python train.py --n_layer=11 --d_model=192 --n_experts=32 --experts_per_token=2 --d_expert=160 --d_shared_expert=0 --activation="swiglu" --moe_layers=[0, 1, 2, 3, 4, 5, 6, 7, 8, 9, 10] --router_score="softmax" --normalize_top_k=false --routed_scale=1.0 --balance_loss=0.00577 --balance_bias=false --init_std_router=0.0158 --lr_router=0.000931 --vocab_size=8192 --norm="rmsnorm" --norm_eps=1e-05 --tie_embeddings=false --optimizer="muon_variant" --lr=0.0228 --beta1=0.95 --batch_tokens=131072 --seq_len=256 --train_tokens=659700000 --steps=5034 --dataset="wikipedia_en"
Below are experts of layer 7 (counted from 0) of a mixture-of-experts language model. Rows are named router (the router's row for the expert), gate (a neuron's input weights, with its number), up (a neuron's input weights, with its number) and show model dimensions 96-191. Each number is 128 + 32 x the weight over its row's rms, rounded and kept within 0 to 255. Numbers have three digits each.
After each expert's rows: a language model's description of what the expert responds to. This comes from a sample of Wikipedia text that the model never trained on.

# expert 14
router:076119112137136130147133089096147140116139144156229149111087117135128217096096108135127100127115104117129088099106096097104073133087103065198156176132136173128113127060103150139104135106134117161099086131120085160140115201177192149117101124139063144127119145147110184078100160109109156085
gate0:117094114169114144157054157183146112173131090078115103120134112047127108091192123184159108062123147092102088126139135105101144136163160123130139112143085156145146147094170136134127128133163199120139104138124131159098108177140198096130121131144083176136102165103165145074105164137123202134
up0:166110117075129087094088140152131084137112098159174109092151143098131100136156102154183139069103094116142094135105100150092092126110104098107114134115160179069125132116162136104194129122172134097106201149139102137133118146167138115127083112090063106128089142112118122060084138137131180107
gate1:171117104063168109128159133115134082128160146151139100179147153150097144108086117073120106175096092137134114138134119193098113117216157187158112074139147148185103064077124181115144127124131134132169154104112152158119140159136097147128156146131061110087140159150102114088154157073092157136
up1:122082147183161154115109123179101165123159126117107184063107122123201087173108141107136128149142153113127074096093157138149120073105123094072133161121123110168136162196103124134173121170098104183078099153122093094108181093088150126150125159084148127107141094108158110191145174180155136139
gate2:158182083056153138099110134166128112121123109129145150108090086102080158158070099100057129134111166138184111143102198156132157159143143106157135130123132138112138136103113126125122145097120171126092155049078074157181104131127105070149132122100121119139159140108095140186137119235127160126
up2:101168096093088126089082142092104102150134066137130113146058101149133182116169158137115044209114111132129145113182135125106126128175128156156073147130149073098204177123090161121158140126147118160150125086123097146149116128152113160103167085146132112131105128157077066118107161127115140110
Names, titles, table separators

# expert 31
router:152123151115127146128135081134106140161085175091083139136122131154084076172128124118150136124063120142116150148125145053143148141098141108110125158139107132193170136129095104094103169117146164115107091195136100219095133131132110144125142098163113164106098118138085085134039164160156177188
gate0:095089119060142155173107109107156162101166128084089144111111154058095071113108182090144113105125129131109097074216161125111203128123186135153127166155144121138155100156130150102108220172127203196111144088149077130052114112128117122125164130152122085168081158096157110143103093110142113081
up0:133087178092134156163092122142127099087138175115098176094141111178124131151117160069166123112110100088111134111193107113135219119129111088169093202108076099185137161116145115145115174121150189174138105091152184121096127144119082091137159055167101080129164192106134049096089130125129195128
gate1:096131138101080175073118080191121155135094152116130164146121139161097183170158131184150068123152121145115117111175128141152107079118124191152126150093104102152179169188112116133090139109136115090228077137082180124110110150129114152131114100117127133105112116185054088135128139156101187156
up1:112108132131140133056121134099161136109069105087149106101084130154194217151115092178172132121099127084144130149102132112159118106073150151208143135147097133118161096156088146124140066119126106111122159095059132132104077135144130121104131145036154072148059138097092129169150137186140090130
gate2:147150161185090118114113144151126067110106178155132119108138124142108147086125130097142100159077119080104146107149178075155155132129154153163076105180132040101119153141093131121124141103130172174153139156102112135125157122066129138109122114130128185077125112078108126061194139157143196126
up2:102131135042094143115094150118199112089133087135103088082099121112132129105162125117138103095114141178156133107142086111109132186183140105115181189086156153175148075110125073134112111113166168077152099163153133155100046155120142191130079125158142098085231172172103119140152081119130190092
Slavic and Cyrillic name pieces

# expert 2
router:098151095115167161077129058183118094181111097138113104081088105082183141122128103125157126137084141091163110081178144102126147135080123121115164061155118125149100177104144084123107109071070122154196137091173115146167166155147100115097128106104155118089140081170165107150151122180099158132
gate0:130201143110123196103131088184136144120152148147138173128096121118096110139112169138081130140139175123182181132122111067110136106105215125133118131091183148075127118121078113103124087056096099104124155154079098132159130140131197108163064136127136150123077165137139112143118088114085095121
up0:089141099130093134132158120118111135133064159164134117166171145115115162150118142114191109145122138162134153171108089106081125173129132114127137196109111123094141147140162152121088193123140166074177135182174176157054154103171113092066148134112124191081147131109110166154132107133098108197
gate1:143143166164155125090113140136062129102140140056138099136187136141133173138127100089094082140115112117129108125083179130120098119137138126038132137172184105109073154106100135112146122208092106148163178133110106130146117169110143149167118094128131105099114153121197160128124108109202119115
up1:131132129142089117115126132148126097099123088103134147104130094160135125128136178136093138104112079158126111186170153134137137149122092113081037156186162121153093128103087169107174124188129187093163129115150162125138117098068105160168173197149117136155135112102101109083123134165163161148
gate2:185039117145101191116064117124182135140126153176166077181098127129078128185176168126115082127101173181149073174113160116160102130079135152100057127125130142125092195114150126166150137111050193139095170131137133136153158133125135089143138069110113105120139181181127103079144156114156134090
up2:159087135160113197154132103136122123182177135225090133160154162141139157181134131157099155121124137116129080120185163129119140095172136136145070114125090134132099096188093070110190137153118165075125126092175137127152164081155183164083091137065102099148125146105127104082170109080137155170
Digits and number words

# expert 27
router:133078111142121102083147115092108159201153091156152072084145093114122147178105152159051138119099128099151142143114156124124102131148184112163126120154143150074123143135094163125112098132135126115142165132178137154109169068189083167185118153087047155129144146147190139175116141075118107123
gate0:070111116119113061164167105166139129156092134104106124135085111147144142100125107107085087156187108100122177114144131095153130119098163187163117064068122100117062150106137141122096179130093133150177085113156154116105160091127153149135128171188087149171173150152206155138114102056172134141
up0:147103112092145158156094130109177109089145112070123151122123107110119163167091106154115132136087127141130148132147159093070196187122139137107102085138154039148156124082127156153137129104170078078106115096061122159119104124152121110118163145160192176118154134131113109127108128148157072095
gate1:086125122114159177157056105163162102172116148073140090084087094132147152133160108144109094153127182143166137132130109168131116106077104177131116121189110069126129137127086164165087142179059223089139128093156157140108073093118156163132132096145143141135120112139128100130096124069143143077
up1:113084120172101163133128111111157098162077124114145138106100138100133109197144110188134134098109125157153123115180063111121120128100047142098123107135114122143135118169109155137081118159164153133135170147175096157159103101116152190074151181146170163108122062122167147151162133089165093141
gate2:127099089116175185090115138105110066109065144098094067138158124186109141109110143086093108135076134116094097131109129107147156154100141138135039146145169108121092177133162129120133101156110192102222116134141083151129111100170163080151112131157147152150151117066077156147123175162125109112
up2:163137106159078140079134145097141112125087100096152181120107122120138113101168105142129102153106147160100122156088090131118201113155152150143113207158156092151086174121085161143109146112147128122202144164164090132153098029125129120203108094155145132074155127042115079151112138094099140153
List and table markers

# expert 0
router:131143094090147136057106086125099157162136119128201096186127160138042065140082146152144130115127122111126055109122137092150129112086125054145153192132172095149116136172139139126134118098117130095156170160101113131151216108173134159182186150114116145161101131167153159131117073172205167059
gate0:100136135119174106128129137075134097104124104123158156160128066129121052101123126078106127154104131186088116079144119147154160135153143121126188169114124125120083130125197125201120101157111135132088111162148131090136182147143100123118098133093176138156210127118153103138103124116160171106
up0:105099166113140150108106127074129093169143113186158172168176144128166111167119134087188094093120111167166131076135168112141113072129113074102124165126128142119108134171139093153085104119158151099125110164126072125123161091152103169145123103138098121120130086196143153114123113119188124120
gate1:108159123181092122135109157179106134102165116133181093149141113137128119164151172131126129089172183102128157136081195097186153137152119152171130154162110094182153175104106146131205104140141143111069159100130148132089116142081074160168063137103122209162098094168102125077102118094102124170
up1:133166134068168145138118068136133115160101085119116100081105037128099113119067133062092125139113157115121141158195092134142185140157123173145100200122089143134112112175176065113113129176113122138112117113128164086120131176180122127097120135100124085130152093066121100125107112168116175082
gate2:170148119108115067131127102186143052216089087126119123106176117182119148152189116170092113093139077111111090139118123120063174103123144145098141124176162118144070112170184106121118072119085106152122114081185147100171130126111119138113095163133077118140162112134131127120117158175200172109
up2:141140100087166110144082167140063109129061140085117131128183135154124109164207092154139050134081108102138089174162138108121121123129144114129135079163165079108149085175152115140091085049104120132085163128124140177135135155171165162074133170141127124108069137130126147120129156168166146100
Determiners before nouns

# expert 11
router:144114060167046123174075136093105096142077124096111118211082175178128124163143145104125086103106122121156158130148083101129110141116137104171119175118113113058050154149120204100105143109117141141130108132114094105186181161101149154152167123123118110104151162162132100151092078109121183103
gate0:087075071134155149152171136091114133134064152091124185099164115061144125162156097123151089150120127089118119179102099087166144089160118154175116145159140157123111121187125191137118170142121130153122132084072111155156102144089156124192133128075069090133106114098112128126076152123102138101
up0:231143148122114083132060163138082146120114107112065140118103159156145079118096138129138129120191132139087071149145109156106219079102105156098074150089145121118114158098131132088126146143115110094118140115172104082127113079164115106168126081148120177115132134144146112088182150143125136123
gate1:140153089125095122168094140092154119177175177121185140135155132120157105192063110143112148115159158132180105153112149115080200143062139120128159110191100170108112205129126158131122170151106169135117120119169128143138129110131134171093181126056143145113148167162109142142128139149129163121
up1:144133107163174078106148129138108156154131123119149119117046078118144111138127118199093124152084130168118157175101149135142142098149104058171197149179174120171067100229103171113122139143101154085085210165122127167115161161127071091116128082144139085062096130142155201105117159129135154120
gate2:137157075148177137106117140086112168153109131107090145070137183097144145117131163148118095166103139160161145148102144116063113118098111068157117067120148133115132115157131133164127199147132092134167127078160149115169118146118184140093128103135090155103114125128129095066159144121199145169
up2:145173153126160186098135134084138194159132153098145176046123154137139096100128085106096134128075092121134103180138137107102123168165179116115140072129122128157173179145126117130138182157105087173177164089122144075139096111132157090089123071185127122100130160151111102077135092076087160193
Verbs be/have, of

# expert 3
router:089151097134183127246121105189137162134126123129094142117128134176113115180157098108141162191095144121126074113162179081101149160117125158105118116103131141083115135097176110106140108113097140131119130132158118163145112102106090070077103129114141153120153087129143155178071142137138124113
gate0:109109151172149166166102108152128151117134113124164110064116134119136125175127149074137088111125123093150096063108146116163166101141081174153107155121121078134166075110134103138072131034151083108152140112126186105150110192164121111102166110137100166135150108137115126164110120131127094117
up0:117124086111156155098085146107129160133101141138156133184134141108100161100140119092146134083123158178136142110103147068185082129147105147145148131143107156113198149098147112083109080137199109171140134079080141133131081086104170128112120121194169166045142126113111112072109045183121137149
gate1:142122072127137090161068140218085071108102129112105125138192097142102142093105192133126105168073161133126151144158142113122125121152144184120106160123086085123112159119058124144128143154101088157140110089138178133171102135108092157131104119147159092166091116080131104110094175166158110085
up1:126129089132108067098092113242150103153144140106084122090152131144034113076103103119139065148132118157151102162172169145081125101141144166121146149164079090128159137102102084139135133126096142092111115105131123151075078108094141121162141130178159126130151114111139126132097148202202174078
gate2:113167156202161129112100108171136168145098108146158132198069106102119121117139097130122151132128114129066119090130091102069090126165143177175080160097095145154095161184170091151120106104112128128143128154141093141121182096098118130091095096061101183141182146138134162116143183082150089156
up2:119155168128123130124093087177095130065082156183077099089101133123141076094118172142106122108138165115153064148133143140115144112131127091120092142107164116075106121091157143143129138143096127160057138133137133128169126123110114135126130152063147128198105105174120104116114086083086121101
Person and place names

# expert 19
router:173098131100114121118159142233136100080109099151156171148119137138144128110100133124097138107158096142096128207155166167153104130130148203142165182123104044132078147076137175149098175148156098155109146181119153137153107112095144128142108090054156119135145130132106098094137098160098157085
gate0:139170091118191114180141106117119093079123055114106102146124143114150080126045122165131089137104195121152106111114157088143084102152136180108143129150131109106188115133122109124096093106114156142151183075122119122116128132109188173147133061109104143190081110148085134141137162157130146119
up0:116130130192151083208084072070100149149109086127139097114141127121123168140092087153138146105128101139123120103140170085078116120126133161081088143151104161127128165108103116089100112068117142141127129132074117115111145127171180115133174067122128164122123163093119134130094168142132167083
gate1:133132174096136122096163065188085076193130153114062100135119146164109075157151100126151112111079156164131109130066097147129081133114156098093059083142168084110138177162120180147172108161091120134178213143121150131104113168132104101146155087120130089126165165140116184126092128120167117172
up1:147180136096114162120119068100158094136162148147155089158165146120131120184121171158044194117145070120109087130096123109143099109217123188118158125140135114089073119185111187116108096168122124067126104137148133147154108158084154102118150146174132111106099138125073111092090100035116124132
gate2:163138123098170127163169131130085141078129105162126140093147177157109098194177113121130165173187114112137127144141120188139091145120142175142138148082130129169184112072143136072091122142126126106138085141136127125142159169048170150084097067106079132123107130138106136113096125157122151134
up2:153162121148046171054157087114150143112109134099190129100114147124152076178138173115159130126092107131126070134142115125106123142168114052153125148119133076175156160129154110167170109106133150142091192084066134135090121137165138102047136165107136160094153196105091106178135146148175109104
Space before table values

# expert 23
router:124137130163145092174127172089148109140132153099085128162161167124161161094115127198115110142173133158129115121193076130123077128136112099185102109096065136082116128113133146148107124137135121140146155137141091181134064156155186145088172128200144168107074179158111153146148131148189106100
gate0:091132121142107088144170125148122163112153127064119144123186100120118188160087131104129172091165182096144071102097126187078101114117111095085089115137132103141143123095190121124189114167153171125098153055120106094148138091155168171103068098151149124160105073070171090158166151095108154110
up0:095161095123154144092094096062168126136170087162137121104123181148118091127110110086082108204159166163141114116170096108118103113104129185122094110136091118107149063113139138103144193182049130141104120092182199165119129075126106082103159155118137139177149170124132116142132096127145144151
gate1:117157144106096137136156103156121144141164143087087129168171136101135143115137067101124137095130118100099141057157149105121114180088151093132147132122116132131084141133069128159168108128188169150119140147154140131157159171164135152140115086132117179126163181104036062113101119089110085148
up1:136097087171179108124086141183118116111077117119175168109056148124142151161110143168127186165090119122149107141116123093119135135154098202156152167151148097086176109135173154137106124147070062141094071100096140103083133072079110124098139139123148092120113129150207127173176137176189182123
gate2:111093108122118156114126103074112129178100210087152100092175124151144176120121135120140175085162135077133136170132179115150071131131163129125111038137088112167150172118156160142085126129164154170104100165162146176071212084140103153127106135062144138137178153144114124092124146146192165101
up2:105137142085175160126113123189157133104142086149112112170050073068146082122161108126103078146126081129138133063111117131099187092115132102148171222134132133134126133138114123121165159126135061152116162122088102106131075164142163090102187096124129142071133146126151127108166125104074109139
Clause boundary punctuation